Below are experts of layer 3 (counted from 0) of a mixture-of-experts language model. Rows are named router (the router's row for the expert) and show model dimensions 48-95. Each number is 500 + 40 x the weight over its row's rms, rounded and kept within 0 to 999. Numbers have three digits each.
Before each expert's rows: "mostly gets" lists some tokens that are sent to it at least half of the time. This comes from a sample of Wikipedia text that the model never trained on.

# expert 33
mostly gets: " both", "ately", "After", " previously", "itiz", " str"
router:509540494522479539590500556468497510445455471532471527552471491508470419427514479571470543537419451509510529517474517531447457533510534494486493

# expert 170
mostly gets: " ste", " Ste", "ometimes", " ball", "usp", "earch"
router:513509457426546513520550486479458481472477503528497542563459440481476456479481516512462512527448493477517518492460417529520464506452568523507472

# expert 49
mostly gets: " New", " Phil", " lead", " prom", " October", " human"
router:518443457490533477528546572490453477496470416479465542612473543457466503466423527502554548586465495545462456475503522507484468534426528445552482

# expert 34
mostly gets: "na", "abeth", " Joseph", "idae", "ella", "ala"
router:527451418481528497492544569527471451490500505454478482571490464552503543513439471526572578491497498502481458499484498536502508507494517431522498

# expert 98
mostly gets: "though", " val", " According", " CD", "pite", " col"
router:540511528555551516534505500505490459468482442552468520548498476483433487469461469532495538517427441510514501462470519491463436484473506525463477

# expert 24
mostly gets: "),", ",", " and", "\",", ".,", " ,"
router:542511527471558551538565552522508541492557511510418518531453552461490478467423483525458561530436483473465450452485453560456496494503558454455487

# expert 108
mostly gets: "Scientific", " From", "ylum", " classification", "Pop", "|---|---|\n"
router:507474491498506492539579513428538441488458460507466563588427546469470527465470456471446522560475445465494472475484539540507475515415515468558432

# expert 119
mostly gets: " even", "riter", "ches", "ges", "ots", "hes"
router:525444487529520515482480465535452524494505481518468525544423524473463493491473463529455547560488466502472538458443428548491458550520574483508468

# expert 25
mostly gets: " O", " Br", " Se", " E", " Reg", " Sw"
router:528510449527512483533513551435437481492444554545432572551422453486501443485477535502509477548436525475418424484487466581462483554500547483465490

# expert 154
mostly gets: " pres", " establish", " discover", " constru", " throughout", " recogn"
router:506500411454560503539533508519444481507457481532461582580491531508517550436447534563501550497493440451481418470473494519487527510450530455456452

# expert 196
mostly gets: " Website", " Died", "irth", " Title", " Anton", " death"
router:535438505461508526537492564470497513402544450513489473552411500467500502468412497567448509513477432490452489527448497544484471532379463475462456

# expert 160
mostly gets: " (", "(", "\"\n", " (\"", "====\n", "ford"
router:556474544516586511477483561510508484437546475521517530589475466517454460476489496540460511557438470528529506528380460532520486545450548474496391

# expert 174
mostly gets: " ke", "1", "2", "  ", " low"
router:518450464506588546468492503502524531437505488532505514552433528491443472467453479521540483530451451509506536497449469551474469527437559512436467

# expert 92
mostly gets: " million", "stem", "%", " century", "illion", "IT"
router:529493439544581505547556518531445448465440492519481510554474523486489524448496498503543574558437422447481499483498543471500460470418509401493464

# expert 32
mostly gets: " off", " esc", "sych", " Off", "usp", " Ref"
router:559512482445485518522514497522475532494443520505497541545445487443480484430477547488469544524433478509494543482461546515511486528453570519509494

# expert 163
mostly gets: " President", " author", " Australia", " Germany", " politician", " president"
router:573474517508548471526523544524461508491467456493498550523489569513534520477444480537464519537443354535455464509492512475486444460523550470500406

# expert 23
mostly gets: " school", " team", " band", " side", " player", " goal"
router:536512483545507489532512557493445486496514476535455539598525571495497522490476487528509582567532411473536488423487473485425397522497502481481495

# expert 80
mostly gets: "ization", "ence", "velopment", "iety", "urity", "ution"
router:579460426570515535544511543546504524548522518547459509519516520502465535449474450548514484499458419500437518434539484465478472514469583443457465

# expert 15
mostly gets: " their", " its", " his", " her", "The", " these"
router:505451417487584532557512576508504467427559508555475575552499515525476527461450525508494492530473537509478499494456486503530406494432579515554482

# expert 70
mostly gets: ".S", " Species", " separ", " fin", " me", " classification"
router:517519454474515431539517508489553492454403466553399506557474525455511510421486512512440505529482478456484422514465489475503447505470507471541481

# expert 116
mostly gets: " p", " m", " min", " qu", " val", " exp"
router:596492476481594515521541486474398487490485508529423507559479497447497488533457498531539561594478465494493479455506518467523482476451575510528497

# expert 151
mostly gets: ".\n\n", ").\n\n", " ===\n", "===\n", " =\n\n", "\".\n\n"
router:589481467499527536511485524452493497479493533505492597490487495554459538488466478479533566533468458519414517519449458550435461562412556414459429

# expert 91
mostly gets: "St", "C", "R", "N", "Q", "L"
router:515529424517561452507508545467519480478535485535513533523489459529516441491420476564498519546428504471525518478513478607499433488461503439475468

# expert 220
mostly gets: " Bar", "iddle", " until", " since", " Bul", " Ear"
router:491470414512487519464515552437447516413506446538440547528490453518457480473420434491456546543513434490458503530484454532437510517454581502464520

# expert 171
mostly gets: " John", " County", "land", " West", " East", " Park"
router:515478468513544535569534594470442497486504478458491540583468451525417512456443486527513537546522456511450444513440531529501429497469481497418467

# expert 185
mostly gets: " father", " ==\n", "=", " po", " writer", "airman"
router:574501487502573536553520477484458519436496429520469550546502449499497505489502453538463599574458478485431476472498475460530439492507547468482492

# expert 130
mostly gets: " children", "ions", "ants", " areas", " points", " services"
router:512521519484485513477485491485466482492543513497464555526489490512454491441491452544511526554476400520490543476415492505505527535439500482434430

# expert 137
mostly gets: " a", " an", "==", "'s", "’s", "==="
router:494521464485507496485497543562516502500518497479432489624490548500436563424432475513505512570525498501489458504462460487470453525468594446524453

# expert 226
mostly gets: " Port", "ull", " Aust", " capt", " act", "ract"
router:512495440441556459503526468458468532525549566490426507561429446484480465447497479512456525541477428483480467525456504558465468511453513496464471

# expert 36
mostly gets: "abeth", "idae", "ama", "ima", "ora", "ka"
router:516502519459569524514544544454441500436573501497459477569398466537530518446446496540542483529456446534411480472435512546527462483475533453530464

# expert 101
mostly gets: " Super", " light", " ft", "-B", " much", "-g"
router:495487522500510471583463501484401484495478530512462491502459476458490508440439469539451545568400476475481480490423487521475469504484547444518470

# expert 4
mostly gets: " school", " water", " power", " own", " hand", "go"
router:503521503461517589556527534454416422429498466446457507548485552504487506445482453485518544554465481444419540491455472508499480467508522482506449

# expert 114
mostly gets: " York", "way", "ney", " Bay", " Angeles", " London"
router:530487496512562514492574528550480464494576452491471556561497496501507494399438477509543502502511434489427513563457512543479473528457513481488447

# expert 144
mostly gets: " DF", "PI", "MA", " IN", " am", "OR"
router:543510510524551509498455517477450526461479450536523548560487503548424432413483460548462484529478462444470483485489458545497427502447523511471490

# expert 247
mostly gets: " MF", "arter", "enior", " good", " international", " FW"
router:492451457489586523505527494475502473464509509534515523512404494431495459496459520502498527501521458488482510440444436508500449501442548490545465

# expert 233
mostly gets: " used", " released", " began", " published", " built", " moved"
router:548486503552529578513492477536506466446489515494514579591450544493445463472409492521467512619526454533425474456494523505457517487416496528538475

# expert 159
mostly gets: " politician", " students", "American", " member", " Canadian", "ternational"
router:592493412515568435538488538509507498460483447499444524555469549513472551432481505529494497512466442533419509457460533505529516476496532442431499

# expert 167
mostly gets: " trans", " desc", "epend", " pur", " ext", " sup"
router:518503542525602555540468465484461524468524570576482500548396523489507478447443482513486500515434437506522477444444457571528482517388517485503429

# expert 69
mostly gets: " conf", " Preceded", "Pl", " Pl", " Coordinates", " Type"
router:532516468485524458514604509472506482500449465488491556566428548422508498425456503535434520555487452487482483470527444526480427483495523465552418

# expert 125
mostly gets: "(", " (", " [", "-W", "-B", "-M"
router:543494518495516525509502532559439424430525518530476562537468450457461455460477520495462600564474472499510522467422456523535450471462475487460461

# expert 254
mostly gets: ".,", ",", "\",", "),", " ,", " &"
router:567456483497593524565570562477530536445529508505412495542470531450479478466469504520503554514410494453441464453487462575455526501467577433451454

# expert 150
mostly gets: "ecutive", "Career", " politician", " Label", " Total", " Team"
router:553491521483529519533598560518523488453464452550483579598429545518520504433502480497522558527478424540508482517491505471510502530427468481508510

# expert 195
mostly gets: " World", " music", " Film", " Art", " Music", " TV"
router:537459497490541504576502575558469474510526501461526528582493517529474552430431486533525497584482383518490496474490442457420453506476510498451509

# expert 42
mostly gets: "°N", " September", " February", " November", " August", " ft"
router:510469487518541477555527526512427488483462522488479516555450525442419439436443461528445551532459444493445461460535525482453450470463519413490482

# expert 161
mostly gets: " However", " JPL", "though", "pite", " however", " They"
router:493480527535557538520494551463431517507507492456481541594424573468454497499440474497490506525470427514470555474526539543492422495505478512524418

# expert 84
mostly gets: "|", "  ", " make", "velopment", " Bi", "ordin"
router:524472466532525508588488529436461456425484482538504565498448523495494524437502502507496523600430507523445525492482523507467518491474537398519434

# expert 54
mostly gets: " mi", " km", "usp"
router:507424443502544542513533507492493473440488535513470509596404485448531495502457510510481480519534434477514541417455496510487456456460503508462501

# expert 39
mostly gets: " or", "°N", " &", "″W", "istan", "abeth"
router:524484494520546489577534547453482504496488519514424529619461495535468533508452436526449569487459447502477463435438456481478451487498581470475465

# expert 187
mostly gets: "burgh", "″W", " occup", "″E", "olic", "ona"
router:525481470479554453497564527498480438451490490518434505544416535534521435460418459489481510521464484486492452484468536568454410515449481424480408

# expert 218
mostly gets: " capt", " respons", "reat", " Mass", " decl", " vis"
router:541469471498543466516545496503495437487508418503491561545400526526509483466454474512485496504449482518490498485471513517491459506420490492457490

# expert 112
mostly gets: "ieutenant", " Super", " son", " star", " Charl", " Boy"
router:538496515501526477561546503439466493452490465525448538559417472510505493461517542501430609543469436516509490530447441513519440570507578538471457

# expert 44
mostly gets: " Brazil", "ibrary", "useum", "American", "overnor", " Mexico"
router:493501473504554516527596597466491507439529499527485515514462487525538549450495469475509578577484427498459470484500510543482491506443498487402479

# expert 8
mostly gets: " Sa", " form", " July", "mb", " UTC", " Bo"
router:537480438519509494510485490470424495474544515533453487563411485496493475432512502522495542561502476465471483492509499551543411515420517427544451

# expert 169
mostly gets: " John", " University", " County", " City", " West", "ville"
router:508466511509545536538530592510477480492508517464524548583471459536466518463493471482546488545501380524421506523474485546484428525499498451459468

# expert 97
mostly gets: " disp", "ylum", "minist", " cap", "ap", " dist"
router:565476457459538515474554509488449506456496495489471528582507483440486510441449470561494460512450476478503486531466461533493493478430550492514434

# expert 205
mostly gets: " contin", "emporary", " exist", "icult", " occ", " Den"
router:505469475490586555500517489520505496470510481538481568581458510464468458498484538557561500514471419487491485422430465556433433505425544459457427

# expert 211
mostly gets: " that", " This", " this", " what", " which", " JPL"
router:569551424487545538555489520465517483430508494537451496504412567473469452446472472525536531491438441519470520449501509518505437497503539447471479

# expert 5
mostly gets: "oted", "|---|---|---|---|---|---|\n", " given", "|---|---|---|---|---|\n", " appointed", " changed"
router:490502454507498522482556521451526480468513461483481538558423520524547504496436514566506554567508501441419483512502467497488499550382498483487410

# expert 129
mostly gets: " a", " an", " one", " A", " any", " another"
router:507494497475575509536469539484523516466506472509471502579483483473516497442412467538555468517476470500467424492474496501483435511423514465575506

# expert 83
mostly gets: " was", " is", " it", " were", " would", " are"
router:543490454520580538499483517457466506438557531466512540596454552505466458478524562566545457571507478519470485533441468502435485520506478444481491

# expert 249
mostly gets: " made", " used", " released", " took", " held", " received"
router:492523490560520552579513460483483455473515511438485579538469541539497455493451485560502530562502467538412429479454516546469498540415477451543490

# expert 235
mostly gets: " the", "The", " The", " these", " These", " their"
router:481488469461599532516523575519528510475572510580501548551490525501513510460460550538509520514432505502441517475460524560519414492479595453518463

# expert 16
mostly gets: "ced", " completed", "ified", " appointed", "oted", "rated"
router:509478480526521489482538481496477501464584489507503549513484529507518469458415554575468500568460435453471415475449520537481524580408531496492381

# expert 239
mostly gets: " |\n", "|", "====", "|---|---|---|---|\n", "|---|---|---|---", "|---|---|---|---|---|\n"
router:544495430516497507560478558497476475421525505492517575509444513518502545463487492588499522566488429531472509538488521588469458531446520464551468

# expert 115
mostly gets: " fe", " pe", " Serv", "ribut", " Represent", " ass"
router:597513405506488517521534514538438435503520467497485535515466556410444539511443507558579478544493452500496481462512457581511495505490577471468478

# expert 139
mostly gets: " M", " \"", ":\n", " Ch", " G", " tit"
router:543526413447513483540489456511463481447506480585423513512463503552422462428416439513496485561457456473464453501451415559512487501477570449526464

# expert 3
mostly gets: "ify", "ated", " appointed", "known", " using", "ified"
router:530466434504538537493461462551528544527547489502466528556451545528463472482406538525509517543474470507422467447486520512442466502442502451487394

# expert 153
mostly gets: "):", "umbent", ":", "==\n", "==\n\n", " ==\n\n"
router:589468511472507576522516536491512475471592517555442503542469503491420543495492500524536544507454435499434478502412455522467483576448513529491512

# expert 59
mostly gets: " t", " con", " pre", " le", " res", " ro"
router:578507461529525466485529504452466471464494438515412507569430480544459519513485511558559475485432456497469478457480432500520477562462529495505447

# expert 198
mostly gets: "cent", "illion", "–present", " census"
router:565458432530558468503490580508500443471520492540503572545392565520534515454460470518521555563451391541455463542520543490503516485411484439468423

# expert 179
mostly gets: " any", "aily", "etwork", " North", " two", " sub"
router:523436471467561480536494518502497492451495420507481554549410491506490458418502513589479486495462510430497436476467487544527431475439491466522520

# expert 143
mostly gets: " ==\n", "==\n", "ducer", "duc", " Play", "===\n"
router:488458484436486615504538518489493443470540516599442578542468558551467526429491479488470508518433411490528517524464471536471531544459535501446479

# expert 57
mostly gets: " prom", " Born", "(s", " Occup", " trad", " Released"
router:499450498476535525571473525454474441508455450481515557603432489433463506521471541556432538485439430538495419517438497518420488491414489487521469

# expert 177
mostly gets: " Battle", " Women", " List", " Labour", " father", " God"
router:542511445493545458539517574453417495521449431456526558533497512438479523439448501500495503542485429452460508479497485522461451555412524482509437

# expert 231
mostly gets: "|", "====", " –", "|---|---|---|---|\n", "|---|---|---|---|---|\n", "|---|---|---|\n"
router:543483511469506463546481570471454467483571529510481500520408541479493489405478468623507531600489463523462531456508472515487465521442504466523429

# expert 124
mostly gets: "(", " :", " |", " ["
router:532504478498565536552467580421494499503529451551496529541476485480420453441456493502474488588447438521449476511454461475466461475423511481469450

# expert 188
mostly gets: " a", " an", " one", " three", " two", " several"
router:485458387477555496499522507517486504405537485536457472553488531480501494401474508548511553547475454493460443485487426466527501490505511503503461

# expert 102
mostly gets: " com", " histor", " more", " eng", " commun", "umber"
router:548498463518552503561505521482452465511477463513502516521490509455530480420438493529463497508380423519513476470513443540441500521426522445460473

# expert 238
mostly gets: " U", " El", " Ed", " Har", " Am", " Ad"
router:516405486481519466482482535505432463505472460530495599547480467527444438449473524497506455564455492498488429480454555598470534482465508506551515

# expert 135
mostly gets: "-", " Area", " Arch", " intro", "See", " including"
router:537511500487535480492495511547472503504480449498480551614493498448481529452452466553482553589506499473459471513507494560427450535442575449498477

# expert 157
mostly gets: " for", " during", " by", " against", " without", " among"
router:572445504463557494573509465522470506461515472541484547541475550496486479503527579535485554574463490539460500472489502578514443507444555456481420

# expert 35
mostly gets: " &", " Festival", "a", " and", " or", "ha"
router:590500461445494539509494498496488526470500551517461510625473475530478517478447521513510574501468463522445495467468442547494476564502539477444504

# expert 204
mostly gets: " police", " vocals", "idae", " Mos", " capt", " arr"
router:586482452489554494519530566511510438499553527465444500589431482538529536475483490514474484496483378486484543449489494560511447544518558510534509

# expert 155
mostly gets: " people", " members", "ions", " children", " women", " services"
router:509520510557499468534583549486525495471527412477486563555484529498476561476485483529484519518469373505498467436448494519498496485467540450451456

# expert 222
mostly gets: " contin", " beg", " During", " until", " bet", "epend"
router:520537482439492493483499553453413517394521438468511546519443457506424481444404494516489514517482450502519492477526479579508436524460574526471464

# expert 145
mostly gets: "ties", " $", " population", "(s", " ×", "imum"
router:540489460431551457504550465523410500533515513493487477569484450418496491502467510603491518551501386519479494435504439472486449508411513473530417

# expert 213
mostly gets: "irst", "oph", "chn", " Best", "rd", " music"
router:507474520544544454528565517525504475517518484555419480518445474523492532444473503498492570528459414467469548504459546514467521465472572465498481

# expert 186
mostly gets: "\n", ")\n", ".\n", ";\n", "\"\n", " ===\n"
router:516522477476552443569474485537488447471513457516514566557430544513434560475463455560486598580460474511505484486452498504447503545444534477480439

# expert 127
mostly gets: " been", " became", " against", " was", " get", " being"
router:540501481509533588517485510507510489501573502493487515528481489504456449466454538610460522526509508546433558487478442526494437508498495454496513

# expert 183
mostly gets: " Or", " David", " Wil", " Arm", " (", " Em"
router:586454487491545517557494558493402424480446485477519537536509496475460446514434530492486532541418509522487444542457492554480460541430548458511474

# expert 1
mostly gets: " Se", " Ste", "-g", " air", " e", "te"
router:540507528519490465524526473557487486509541491494464494525497493494505492507501465518477481574444466433485526469466419543505450565453551467452441

# expert 10
mostly gets: " m", " Br", " pl", " rel", "-m", " sk"
router:557513505486563480524565481482463545458527455538446544579455499464477503513501514605539547529416434490535436494492443506465472484459528459501470

# expert 138
mostly gets: " M", " P", " D", " R", " L", " B"
router:569480495468546467492542510575420449489483494542431514486508464493467449505515542536517538527454495498494451485500476534467523565501579500502477

# expert 214
mostly gets: "During", "cel", " During", " Az", " Turk", "enz"
router:535392466501507475544530559471475501462503449543484507487470494493531447471447455545502556559457472445500487538483504550462423486437578458507449

# expert 109
mostly gets: ":", " :", "):", " Coordinates", " |", "ecut"
router:544483522478509541516522568450522498502545435519479591545462546478426490446506457497463520504425463487450479531459508492488486535390496486502423

# expert 56
mostly gets: "sych", "imately", " sw", " Born", "read", "with"
router:546517437478537575538511535538504450510483513524499548512434475411515519441511550521540563543431484511509537500463511535531511484428592502536460

# expert 212
mostly gets: " w", " sh", " th", " bl", " that", " ch"
router:576535497553523549519467555438419473444506497466412534569435512456518415491432525531536536451468467527465546475491464527467446525456537461497440

# expert 165
mostly gets: " al", " large", " ill", " real", " civil", " away"
router:495459423516540545530584516531520469443507506525518513560411464524445470482453483480480494544469502531471461486483487498434469482470526534546484

# expert 168
mostly gets: "epend", "/a", " sold", "aily", "etwork", " broadcast"
router:554493435476562529492485484503507489485512447535502585561431539523486434462515509552489538512495489469501510466501525545483436526431572471534522

# expert 38
mostly gets: " Born", " late", "nect", " look", " grow", " ran"
router:524473479503492536591476526458491469514480478493517532554414500515419458447511442522496495518428477485425508514417459541545505521474543510470431

# expert 149
mostly gets: "Career", "quarters", " DF", "Pl", " health", " one"
router:511502496547527541519515548487501469417510488482462554512469506423522464441447505493470512484467415505511517507477521500466432483484488469465437

# expert 94
mostly gets: " before", " separ", " ed", "liament", "|", " Di"
router:514504450492516514569466487453488448483493487550448507517504495484503494485484512576505546582498431499422485518519536554482500539478532442528489

# expert 22
mostly gets: " September", " January", " April", " July", " October", " November"
router:476479485492502439509462573493488486493548496516453562602439494449446469451440515555521484474470408544505528485499471515483467496451531492520487

# expert 107
mostly gets: " com", " bl", " head", " fe", "ieutenant", " dep"
router:617510486523497565563557498484506479426495413532495553571461486476514462409495511558508506508467481524488483503493397514486443525492581452497474

# expert 221
mostly gets: "ylum", " tw", "ster", " Song", " vocals", " old"
router:556507496561564566531548494482484476461485481461485558537428519495499482468454440538488531564478490451491510491496496543523372535467516472495472

# expert 37
mostly gets: " book", " position", " law", " song", " project", " film"
router:569496474483574500546548528511421447554529472478512571543455515469481527498452517513526494557530374522466511500481472485483470557435494542516513

# expert 105
mostly gets: " was", " is", " are", " were", " been", " became"
router:574495456498600507515462597517453510436535505484485539610483528454509497462514495585492464558476486479430479490416418498449512511494509497486504

# expert 224
mostly gets: " &", " want", " led", " ord", " past", " leading"
router:593488445495543508558497511421472463486485496531471514558426525472516457513381573548560561545461510480461509429439481581528452518468514433506474

# expert 236
mostly gets: ").", ".", ".\"", "\".", " fac", "achus"
router:558453503468499451467517575464419509455537472537422557526452515477492500488417439506519525523530445499452441498473444523510459510447597424506455

# expert 45
mostly gets: "idae", " Russia", "″W", "ski", "sk", "ata"
router:534470473558608488504508532522499427500514522529489515520405491522477534455436453537527504529468408481407489467439529552515497569475499458515449

# expert 66
mostly gets: " is", " it", " has", " have", " are", " there"
router:521541382502576551475496506466503457469483530474446520507471548443516484457495519550524507610450459497435492558493476586459436526508485424502487

# expert 122
mostly gets: " from", " of", " against", " between", " to", " by"
router:587472514489566559589557507466462526476539489502457512535489523509465493484467550548507567478489482531511472534502474530537419537448521476449440

# expert 96
mostly gets: "+", "ast", "–", " even", "rac", " Be"
router:531521504492514489542476498501434453486496542513451466525497486480472482406452476527480458535438478475458469529473445563480436446370592518488499

# expert 79
mostly gets: "ision", "ction", "ization", " Title", "ation", "velopment"
router:480490525488490472526489478508433496524512517542446539519438549467497544473466445566520494510484375516446440434508508531491511570434575455520474

# expert 241
mostly gets: " the", "The", " two", " three", " The", " several"
router:494482458491562528531494586527499501467516464572503547611496578523539528417492538507506511497440475531498449481481522563510468476407523453511458

# expert 244
mostly gets: "–", " cons", "/", " cent", "heast", " College"
router:582481537494497455492532552451445433484518480492419565523490471530482455481453476598517553512411430441482481462438462536463498497499487452442444

# expert 248
mostly gets: " '", " \"", " &", "/", " –", " -"
router:535538484466541475561529522475481464485521497502460521529462453548404496473477454525467549577440484493461526475447391559478513558507559450427471

# expert 197
mostly gets: " Film", " design", " effect", " Frank", " Museum", " Carl"
router:552432500526550515528551562507483488512525507469448532500433514487497471485454562486569545565476434581489546476455453535486470464504518441468486

# expert 65
mostly gets: " would", " can", " may", " They", " who", " will"
router:551482475525549550526506525505479496462553444487471514523478501513412472532444510576519531487472496467502482516465535569439427534527551439449448

# expert 60
mostly gets: "š", "ía", "ão", "ius", "ria", "ye"
router:469540472499529491542483527434427487439506509544484475548417493551480489467451470534466557511486488476480484451511515517476466500443496415456503

# expert 74
mostly gets: ".S", "ST", "SA", "US", "BC", "RA"
router:538504445506524470531495490513508512470503523565502518543455508504439491397506463575489511497460446440479535464463428556534441492454512469463448

# expert 9
mostly gets: " Reg", "oc", " cor", " Bor", "mier", " Co"
router:555534468527579503533531467429485480482503541551486509513400478552472485495487508535546513567442428466430432448476520544490521541490584433525459

# expert 41
mostly gets: " book", " series", " period", " year", " program", " song"
router:541499507503610458508507490505410495509564472467472556526518503489484512493507528540498526519524351473474502507519504496475460515416520479490497

# expert 142
mostly gets: " col", " Cy", " beh", " pro", " comple", " inc"
router:560497503528565511501499504490514455487477546508481507555445497457417527527446512547503468531441481429494499541511504564507469559446532493546486

# expert 202
mostly gets: " on", " with", " in", " over", " during", " between"
router:510481457451481481559478566484489464456509525519479512570492537519423391453480540511505540562494453497475541532446497547525480487462503466490413

# expert 225
mostly gets: " gun", " ship", " Batt", " list", " some", " four"
router:480452457487530460545535529511439482523479430460500519513474507479488471515446474516465539534525420443425505554421421559481444483457600448517464

# expert 43
mostly gets: " bet", " tri", "por", " esc", " UTC", " multip"
router:483441427406566482530492487494450497464497483553522538555453454489454466460487514501509504508411494492459504513495457513491509532404481530546508

# expert 217
mostly gets: "-", "isc", "-st", "ylum", " frequ"
router:560527504516535481557510539499513470447522431464505527579478538489454475447404477511486517526468497482503474538430455554500478553491561497468427

# expert 29
mostly gets: " based", "standing", "ify", "duce", "asing", "ating"
router:503437455484520554495451477536480435523574513557453540559414522495480530519434586490475529517451433482488491456495415516431475501451519447496447

# expert 210
mostly gets: " Cas", " Mos", " Ag", " es", " days", " Is"
router:537488408546513493461546539467487482498472517526468489510470469480436498449430420532521499537444491477460439505538501528481452511439487481487532

# expert 209
mostly gets: "\",", "\"", ")", "”", "\"\n", ".)"
router:551506485519608556573497526508524462469547504504491566519442522516412542530415497512548526551491508514460499504493424489450457594432531485433514

# expert 201
mostly gets: " Ma", " Ha", " Je", " La", " Sa", " Mo"
router:552497487450493524510521529467513498470472482511463563562479450505489418456474466517452549560452518473526471551494467503473417575492493454485499

# expert 73
mostly gets: " as", " that", " which", " who", " but", " when"
router:572502467430556546537469547448480486523541483510469553557448532494502490541472479533520528561464476512453494469436520500465386499474559452453456

# expert 111
mostly gets: "(", " FW", " radio", "W", " x", " MA"
router:578471520485505512531485560564466520450503501540496506583487514476449453428486502560471524564459471462535563445468494547503447510437532486483455

# expert 158
mostly gets: " —;", " ±%", " Goals", "olit", "|---|---|---|---", " +"
router:509488479444534467493546494479494491505531515519483561518488497430433507496469501576494519515479431438428505467485508506472481502433562510506483

# expert 120
mostly gets: " W", " Sh", " Sw", "Th", "-W", " Sl"
router:566475506541510528536448499476485425478512522565470543571382459479452426480493515537520494573439494462446498517521475552482448536487543498461511

# expert 110
mostly gets: " m", " p", " ass", " f", " gu", " fe"
router:567555473478560518575496480444447436467489475504428525536516490448485453500428519558468528498451497548490470477451472515502548504447494513499482

# expert 176
mostly gets: "pite", " due", "After", " ke", "sequ", "duce"
router:492411486484574579558464539481496439445490555582469506512433506444484463473445530517523555540410503533461470500479495505519475488477493520502439

# expert 123
mostly gets: " |\n", "|---|---|---|---|\n", " —", "|---|---|---|---|---|\n", "|---|---|---|\n", "ić"
router:573495443506547482569537521498494443457477539532469573536399513546473475518465491558530475571472410470456540515444454513466410544386554429523513

# expert 7
mostly gets: "-l", "-p", "-c", "-b", "-m", " rel"
router:539486451479563476510524538539419480485538491498415574546509549538471486485447457544526534539483458461548433508498417600494504541514601520486477

# expert 46
mostly gets: "eneral", "imum", " medalist", " next", "irl", " Kn"
router:563521452527547514571576518488455477470508487439449512517506539489527473449494502524515602608446464469488524545435481491491498454485523459469441